Below are experts of layer 3 (counted from 0) of a mixture-of-experts language model. Rows are named router (the router's row for the expert) and show model dimensions 128-191. Each number is 500 + 50 x the weight over its row's rms, rounded and kept within 0 to 999. Numbers have three digits each.
After each expert's rows: a language model's description of what the expert responds to. This comes from a sample of Wikipedia text that the model never trained on.

# expert 30
router:542513462492510443460441509401439530496419562447500550541538481601563523431491366469535497539604445361551479447505537429478444540479421472495450494481507476419467520467462490553516551467485456
It responds to: Work and event nouns. Generic nouns after the or this for creative works, events and periods, such as album, series, game, role, season, time.

# expert 22
router:540455550604535528404430478482532401474395544479448454527472455477623577439507591528525508478524444541470462538524518511474543473465520477435479548550492463561394520455501634527496558496482520
It responds to: Copula and auxiliaries. Main finite verbs right after a subject, mostly is, was, were, has, be, been, as in "The cause was determined".

# expert 33
router:512571543555533485538481602350467470447541448525565458498496523478508610401496470523440497571492513396512470404485435482489467536435528581379496579478510465485433468441426463549558567566513560
It responds to: Phrasal particles and roots. Particles like out, up, back, off after verbs (figure out, churn out, cut out), plus word-initial pieces such as upholding, outfall.

# expert 26
router:565509464506526471479452532546505434470562540496543477509487474518594480661569494544507550516490494566464494515652568503462480446446528433583506565529501487486536486467600500541551506430488428
It responds to: Coordinating and as. Connectives joining phrases, mostly and and as (known as, as well as), also or, with, including, but.

# expert 49
router:510609487536575538513504484521468550606564479501451516531443497517492491664482554532456497512469457407479534430408460442474492444425452579483520482478496530499501458530502591509475517489564509
It responds to: Capitalized name components. Capitalized words inside proper names of institutions and places, such as National in Los Alamos National Laboratory, Central, Royal, High School.

# expert 51
router:468465480539449468583532394564422524576588473485574529473476530491545439399488462550507493460471496551534459456540419484555476456496472481606542487628545494531509516554525552422522574522452440
It responds to: Numbers in tables. Numbers in table cells, statistics and coordinates, often the integer part before a decimal, such as 16.8, 54.7, 85.0967°W.

# expert 9
router:514495506503472411496488370468511551561485468496531546468441456515559537459516522450519515491527511505579480397551449474652444472446433492587474448538484531502485503516415591537521519544473484
It responds to: Sports results vocabulary. Sports-report words for winning, scoring and statistics in season and game recaps, such as win, scored, touchdown run, record, tackles.

# expert 31
router:491513405504504540577482430429534571525496526443494540518579533441602496538526427508525502559525527515505503442436603523476528526569533519491452552493542542524506437418540477482518404457529487
It responds to: Commas after words. Commas, usually merged with the preceding word ending, closing list items or clauses, such as Clemson,  Wimbledon,  ridges,  north,.

# expert 40
router:486506642430625609417536432512444499452418562516485485508501500319476462541479453502444514473491488528476522541519497570575550494465587509581554502512518431469556561426586476489439504538523554
It responds to: Possessives before nouns. Possessive determiners and the after prepositions, before the possessed noun, such as his, their, its, mother's, 's.

# expert 45
router:564532500549469406510510503422457484483529570426443521517478500514522405498531575483488504475547570508509518565489573418492451485559498563547505508519476505421443552421462520442512461490464426
It responds to: Field separators and punctuation. Dashes, colons, semicolons, pipes and table divider rows separating fields in credits, discographies, infoboxes and award tables, as in Length:, Nominated |.

# expert 4
router:495507534516489498543607441570490533486567536479537551464535473503599429407451465521525522568508541630528516483494462511597512489435549432537527436580486433413522468503478490436478465527498460
It responds to: Numbers and scores. Standalone numerals in tables, measurements and sports scores, such as 2–1 results, set scores, counts like 4 episodes, (18.

# expert 12
router:585543457505504459434505496595439529538576525515538541537454485521437372457531567510448520443479530538427584511477521559477468472466467502492531488501429454468477541558509517487506536449501462
It responds to: Purpose prepositions. Mostly for and to, also with, on, towards, after verbs or nouns like used, nominated, Award, Court, e.g. nominated for.

# expert 13
router:482496491511520511514502505487511416455526524491489575457452475476589490608480596494480491462501493567444499517446530488482463516551510583519497463524561557449438587576487401463452438523407493
It responds to: Table cell separators. Pipe characters dividing cells in Wikipedia tables, plus semicolon-tagged numbers in match listings, e.g. Honda | 90, ENG | Newcastle.

# expert 37
router:488546494468506441554472550539492508526577486438532471438494481499465435436516423540446485571458546482584507424532544572491562528510471528462446560420407430426463570538472393489581492462520521
It responds to: Of and relational prepositions. Prepositions linking a noun to its complement, overwhelmingly of, also in, among, between, across, in phrases like supremacy of, use of.

# expert 43
router:467390431499458497579457448558485504551476479446522547462478505427544503475560473492532515516511485499447554484489533575534449424573535542634499539551651506474503533499519421436467516505465446
It responds to: Closing parentheses in tables. Closing parentheses and pipes ending table cells holding numbers or percentages, e.g. (10.51%), (0.76), (FRA), (6D).

# expert 53
router:536434542531505560439503486496505474493374456450498466499508546421500515436521518519542516517542527559490439447559563535464551481424489495431507514480470485561371521481467609517567475490509514
It responds to: Auxiliaries and infinitive to. Auxiliary and modal verbs, not, infinitive "to", and some adverbs after a subject, such as are, would, may, likely to, not be.

# expert 10
router:525370586393514564423545525495520516423435477552517431542426583580428406524516500478451536493489511505553543521621443339404544413499495517513476428560463517423594571460521585509567486581546568
It responds to: Determiners starting phrases. Determiners and demonstratives opening noun phrases, especially this, the, a after of or that, often in quoted reviews of albums, films.

# expert 29
router:580391491516488423543553568612524613518572621596501472510525522562517519558467483497445516503499532513490507583432498434438542602524592458601536508556545499496493550518519437441458479478481441
It responds to: Opening parentheses, birth notes. Opening parentheses after names, especially "(born" in biography openings, plus parenthesized abbreviations and CJK byte pieces, as in (KOS), (born 18 May.

# expert 0
router:422550486554595411602495532434491545497513544504542584515576475476598515501494481475552411582562474405493470450457501524542560543509536477529535497415450460490463539592553475572416555475512414
It responds to: Person role nouns. Nouns for roles, titles and kin after the, a or his, such as author, President, minister, son, king, crew.

# expert 11
router:489386552413524587417452382625502497488539438502480434411605507437466471552482452534457483449545447569543475532502503512487580455510455538526486492626499634387498578491577484420424513565533442
It responds to: Definite article. The word "the" or "The", mostly after prepositions like of, in, to, including quoted or parenthesized forms, as in "of the Netherlands".

# expert 47
router:537575500462437524508496492461494561518499516546456485525469556574385512535455516471467449593391528327500541555592516465587429538493393478479445492455514551507577483527442617502632507497516571
It responds to: Months and name pieces. Month names in dates like "October 9" and "January -", plus second pieces of capitalized names or titles after quotes, such as S-te-ve, P-ete-ina.

# expert 41
router:502463448485391548475532484495529480516515467461527615511567420487511404590519591500492557477530468598493525564425541537560463542511546498407512491581569559480440549562531453433508428488490473
It responds to: Table cell separators. Pipe and semicolon separators between cells in tables and sports or results lists, as in "Nevada | Iowa", "LM; Chris Taylor".

# expert 38
router:526359419460522515536408502593469569640589509545535455570490546464474407551534552481493542460457541516429493547496521570458522546508563451528565513487492482449553522560563502387491526438497503
It responds to: Name-initial capital pieces. First pieces of proper names and capitalised words, often in tables, such as Mc, Sir, By, Akh, Bh, and blank table cells.

# expert 61
router:498592561494455513536413505478521536490534485495470490483494496591358548486550628460489411551438504418518539463549497385420431511409469496470477531476595521487606460486468470532570467499579537
It responds to: Adjective and noun suffixes. Word-final suffix pieces completing words, such as -ing, -al, -ial, -able, -istic, as in Managing, Supplemental, developmental, Partial.

# expert 57
router:528498454509519514452534520580550405593529549569472361512556550499474500466494451493493515471464511476440479560506491553470542635497589508505510519484463467465452508500496445402456449407471545
It responds to: Location prepositions. The preposition in, also at, from, near, in place and time phrases, plus list-start dashes and taxonomy labels like Phylum:.

# expert 24
router:493507457506464488468478427566431540532474424414466592507471500585523489519518478487491536445446479453486507533519509543572400493474416358536589460484513521541548537537450526480505585537448492
It responds to: Team and event name endings. Final pieces of team, competition and event names inside sports tables, such as Cup, League, Series, Racing, plural -s.

# expert 25
router:500572462516510447546419547496547423557442536568559458503465506459451420492498515539465518524438514516524463406560512471547471529397437507405436674445410447528592509488539428507561534511567498
It responds to: Clause-linking conjunctions, prepositions. Temporal and causal connectives opening a clause or phrase in narrative prose, such as after, when, during, until, before, because, although.

# expert 63
router:512463439459526508502588542541439544522563390549507516465523497518487511510576385479461481466512516564459483515446433562380565536440493475488482453469512503542521433547403379596436475511433522
It responds to: Word-initial prefixes. Opening pieces of words, often Latin prefixes like dis, sub, per, pro, trans, in technical or scientific text, plus stray spaces.

# expert 48
router:468509550602579445519432489444550503449402553414476515550576485567614457391501505521456531516516509365410504414512540516591506513552457477492538499481536455519502526544463471507496523553465466
It responds to: Plural noun endings. Plural suffixes and plural nouns in running prose, such as -ists, -ers, -als, teams, forces, feelings, players.

# expert 1
router:493491505487548548420517522524495509546437520489464520447598566516477420589470446483479486495562539573505488533530462400485549400482579437548536442553456424512595505453529476459521493512556518
It responds to: Indefinite articles, quantifiers. Words opening a noun phrase, mostly a and an, also one, two, some, several, new, after verbs like is, was, seeking.

# expert 15
router:559488518484489502386488470549422461463606544461497462439608480547403466530510503554571502452446478500459464584513485491567555615436540531529477416590435516486366549580486531463509421458492461
It responds to: Table row starts. Pipe characters opening or separating table rows, plus list-item dashes and numbered labels, as in medal tables, squad lists and census rows.

# expert 50
router:493404464516506406504501465564427472498488573354501608574536479457461411450496515528466554455478454510434555475584481533522448612605603462513504538482483450421503541417496448466513422398487538
It responds to: Table row breaks, symbols. Line breaks ending table rows or paragraphs, plus slashes between alternatives (NA/EU, Invalid/blank), dollar signs, quotes, brackets.

# expert 58
router:557500544487467539536572506597507474480453470561481487507527551513525457491513460501484481437511496484496541562405516600470508512552565565520477409391476514541489446532625516514582575477493539
It responds to: Non-English name fragments. Mid-word letter pieces in South Asian, Turkic, Arabic and Slavic names, such as as in Sahasranama, Khasavyurt, Umayyad, Anatoliy.

# expert 55
router:472483555547495544581637432519512539482499435520514577530624554506500477488487500497472478571474517592485539465541448398479534405433586419397491426440545461481572539476555418435530480502538434
It responds to: Number words, -ic endings. Counting words before units like years or of, such as two, three, one of, plus word-final pieces ic and er, e.g. Archaic, Passaic.

# expert 20
router:481526545510483536538569507506473505533574343490524478479502539506397643584476475472534528505518509579464507520429496550523478498468504487384527502449518477467544372519448493531475522509483546
It responds to: Mid-word syllable pieces. Inner syllables of rare words, taxonomic names and proper names, such as ing in lingual, ous, rew, ock, ling.

# expert 44
router:481523552552523481502403603484568441467471469381469490510547481521466507433471450507505547500516472505419504405487463480528504504500497552378495491501541460533471504521390425523457600523509511
It responds to: Noun endings and there. Suffix pieces closing abstract nouns (ation, ity, ings, ions) and common nouns like service, care, access, plus there/There.

# expert 35
router:488544376504483507539549495480537462424563506413561477462549492447544506561585421493510552538513568479478495428605548568459541453527444575505447551462523454467561457417576488530523503460452442
It responds to: Coordinating conjunctions. The conjunction "and", plus or, but, & and list commas, joining nouns or clauses, as in "graft and corruption", "climate and water".

# expert 32
router:545465499576488462530479555614444380509430567500446518514519424413473502498464592546570506456475489430476475508578479503454513566564492515470465563575421564491456520473494399354479421528429498
It responds to: Line breaks in lists. Line breaks ending infobox fields, list items and taxobox lines, often followed by a dash or another field.

# expert 59
router:509422470402485543493450456470474537564431480561465510471401487551465473562512532500521449462445555433484545534493504560610492423550499572573559458456496569465565548456568613460521477481513582
It responds to: Personal first names. Given names and initials of people in tables, draws and lists, often after country codes, such as David, J., Daniela, Max Planck.

# expert 46
router:497577521471518439438414532366570399481433508533497423536525454459581602435502581529542509505551438432526462461388487466546484526428466553558546545478489438524433454380397540565485555501487535
It responds to: Past participles and verbs. Past-tense verbs and participles after was, were or a subject, such as released, used, built, founded, narrated, reburied.

# expert 39
router:466427518501511527447519494575497414515515571446465492422471421424435550451491589485505520403525510509486449599468487458503477558572530527476469580645450477435562485487512385456469393464447423
It responds to: Line breaks after headings. Line-break tokens, especially right after == section headings == and table header rows, before lists, tables or prose.

# expert 54
router:401509530499443500537506455541497444512550442352471528560498454404523430435473544483553459500428498596532547489522492466517393482491536585532498549597528520498546459565431546469516562507481502
It responds to: Digits in numbers. Single digits and decimal pieces inside coordinates, vote counts, money and statistics, such as 41°39′43″, 4,018, 22.726.

# expert 28
router:465443526522562449489590462579480531474524432458450503562541508464539392548491449526492499418511480502442581632570492625515423510531602532544598454438501459411546505464517448531458463488493603
It responds to: Apostrophes and symbols. Apostrophes, primes and punctuation inside romanized names, possessives, math and tables, such as Kukkayusanch'ŏng, Kipling's, Tê 51', =, }.

# expert 18
router:477439443433481494457447401659436506512516421607485562510531507524477463571523531428524541432473557493462547556451460631523527489566502487645570451542501511525562499541636567453514448501497472
It responds to: Nationality codes, accented names. Three-letter country codes in sports tables (GBR, FRA, ESP) and accented name pieces like á, ová, Ramírez.

# expert 17
router:518391522364588540462468423568495484506384530539509462542533612425523493619502507521450501525528471610467541429638495443515552526518550527493524457553550438577485505541524575548475517509563547
It responds to: Clause-opening pronouns. Subject pronouns and relative or linking words starting a clause before a verb, such as he, it, which, who, they, so.

# expert 16
router:461517471572543441513532486388498415458435539401458476450501471406524442564476551507468540495531535560456518466472549518486563527539513595509508545430529557464467524417558505424411381521428440
It responds to: Sentence-final periods. Periods ending sentences, usually fused with the last word piece or a closing quote or bracket, such as ves., ".

# expert 60
router:471603494500535444514444505597579533483472634528488504476478471417505479478471595497490516519431556466543511491537533537482484503524510532563515573596426490469518470584561423437496550422483529
It responds to: Place and affiliation prepositions. Prepositions like at, on, of, (aged after biography verbs such as played, joined, moved, e.g. halfback at Gettysburg College.

# expert 21
router:517513521491421576464494453528506522462524478563462487472453512449477573417502501479473512448493493610531540483502477496526459461443440463459446460481586634623526503562501374505537524506511458
It responds to: Mid-word letter pieces. Short letter fragments inside unusual or foreign proper names and abbreviations, right after a capital, such as Pirot, Ingush, Bavarian, Avg.

# expert 8
router:496458448501490484522551525476521478528588519510491426509547525417485423590503515452517483517470515504400523493478439536472621523488542604445588506467559466497465449562468533533518473493530548
It responds to: Word-initial consonant pieces. Opening pieces of words split by the tokenizer, mostly consonant clusters after the or of, such as sm, sw, bl, plus St and along.

# expert 19
router:550489583520461500522645524444585462448486437517504463561553482561424490567517483492473481515518590477445548427476418556455607403529588592491474459468571561487562492527556558562570466532497515
It responds to: Mid-word name fragments. Short vowel or syllable pieces inside or ending a word, often foreign names or rare terms, such as diarrhe-a, Hind-u, Hir-am, Jameel-ah.

# expert 23
router:527517448467467541495527581410464524459490428610523544488426492540509608473575452476524495527548477560525447555427424601383522457430510464432489480467503496495496478537381447582386497500538505
It responds to: Technical word fragments. Word pieces inside scientific, chemical and mathematical terms, such as ethyl, rogen, ase, in oxidoreductase, dipeptide, gradients, asynchronous.

# expert 62
router:454543542522577443503494533382523602503504465452513539439465523562466518464476382471510559558501485394523524517435493485487497519527484474518514439510464430493536535491503485520400532559580546
It responds to: Domain-naming adjectives/nouns. Field words modifying a following noun, such as football, music, public, national, military, research, community.

# expert 6
router:610628466560532496462474528563475483535575630448500568478546516491570408547547464458490456472547460494494530603441491485490454518470470483536528506480452542442407572517487516407496452470460406
It responds to: Field-label colons. Colons ending a label in infobox-style dash lists and lists, as in College:, Tribe:, seasons:, include:, occasionally sentence periods.

# expert 7
router:500440472483432558503505483458469566505530485499501462512338466553451437540505512426476555494488492411526516522529553382448481525482412532456460403459482493500505478476459604528619442501536572
It responds to: Capitalized name beginnings. First word-piece of capitalized names and titles, often people, albums, awards or places, such as Mag, Acc(omplishment), Ek(man), Fort.

# expert 56
router:503448488471449528567472494532459492566567445603528449554498544521469577498491612486478507492499526536484477642443588525532503484567453413404507465368504509523455509539472557559502493449514481
It responds to: Surname middle syllables. Inner pieces of foreign personal and place names in sports tables, often after G, P or Z, such as erg, urg, ron.

# expert 14
router:457524429513498491489525541444456567556469572508410502496490519517473559457482358510500475489484518493530500547473501507509418557621576475602475578583509543609454491455504488490375398436503410
It responds to: Infobox and heading labels. Month names in dates, section headings like History and Honours, title-ending line breaks, and infobox labels such as Summer or °W.

# expert 5
router:515385498446374494513540632559502492445504571473506451543478463566515355522471504537457529525484513502504507545461519447424578459631518481522542446539525457497559466441447480478539428460445590
It responds to: Capitalized name-initial pieces. First capital letter piece of a proper noun, often after a hyphen, quote or parenthesis, as in Afro-Harping, "Lady, (Saint-Denis).

# expert 36
router:475541461521543474556445463528540497511562477442470474567564498551582481479505528485540576490478474597496550521536505491499538459540472500458414530553583411556584435493514516534419416539508452
It responds to: Year numbers. Four-digit years and year fragments in dates, citations, ranges and tables, such as 2014, 1995, 1880, 19 followed by 89.

# expert 3
router:477566431565594457535457514486493563527510550556504577492504529517603530524511413481465442559520493445531527486514526543551494512567553440582520496472454502553493507587506532468393578528519426
It responds to: Institutional and political nouns. Capitalized nouns naming institutions, offices and parties in political or academic contexts, such as Council, Party, University, President.

# expert 42
router:490493488572500510417478481468506411454509547534482488498489529483437546483487580525577443432501449442505526538488509505477538563516544535535568537602408542498438473459551438353488416601483528
It responds to: List and heading markers. Line-initial dashes, line breaks and == heading marks opening bulleted infobox fields like Binomial name:, Education:, Synonyms:.

# expert 52
router:515533393510538465440513580395450536486467496468469536491441594550533554479487446490579492417675410576536450499448471547451467516487539495544548467458413453488467524432440421566374515477573421
It responds to: Status and classification words. Descriptive words after is, the or a naming status or category, such as listed, unknown, standard, named, Total, elected.

# expert 2
router:466406479440517513456515392607447565579523517526484546541443500459485451557492505518476500498430556462560480599521539482519435501548433393485533443527499571495568510523518633461471594494489593
It responds to: Raw UTF-8 bytes. Continuation bytes of Korean, Chinese, Japanese and cuneiform characters, plus odd pieces inside accented foreign names, such as ó, ä, 锦.

# expert 27
router:447578529433495569556568541563480522499437519478457571468555494511542382499489450494489467507496521434397501519489476599448568506524567415493610449549502445509554541541611567554429529456594493
It responds to: Nations and world names. Country, nationality and place-name words, above all World in World War and World Champion, plus British, German, United Kingdom, Arizona.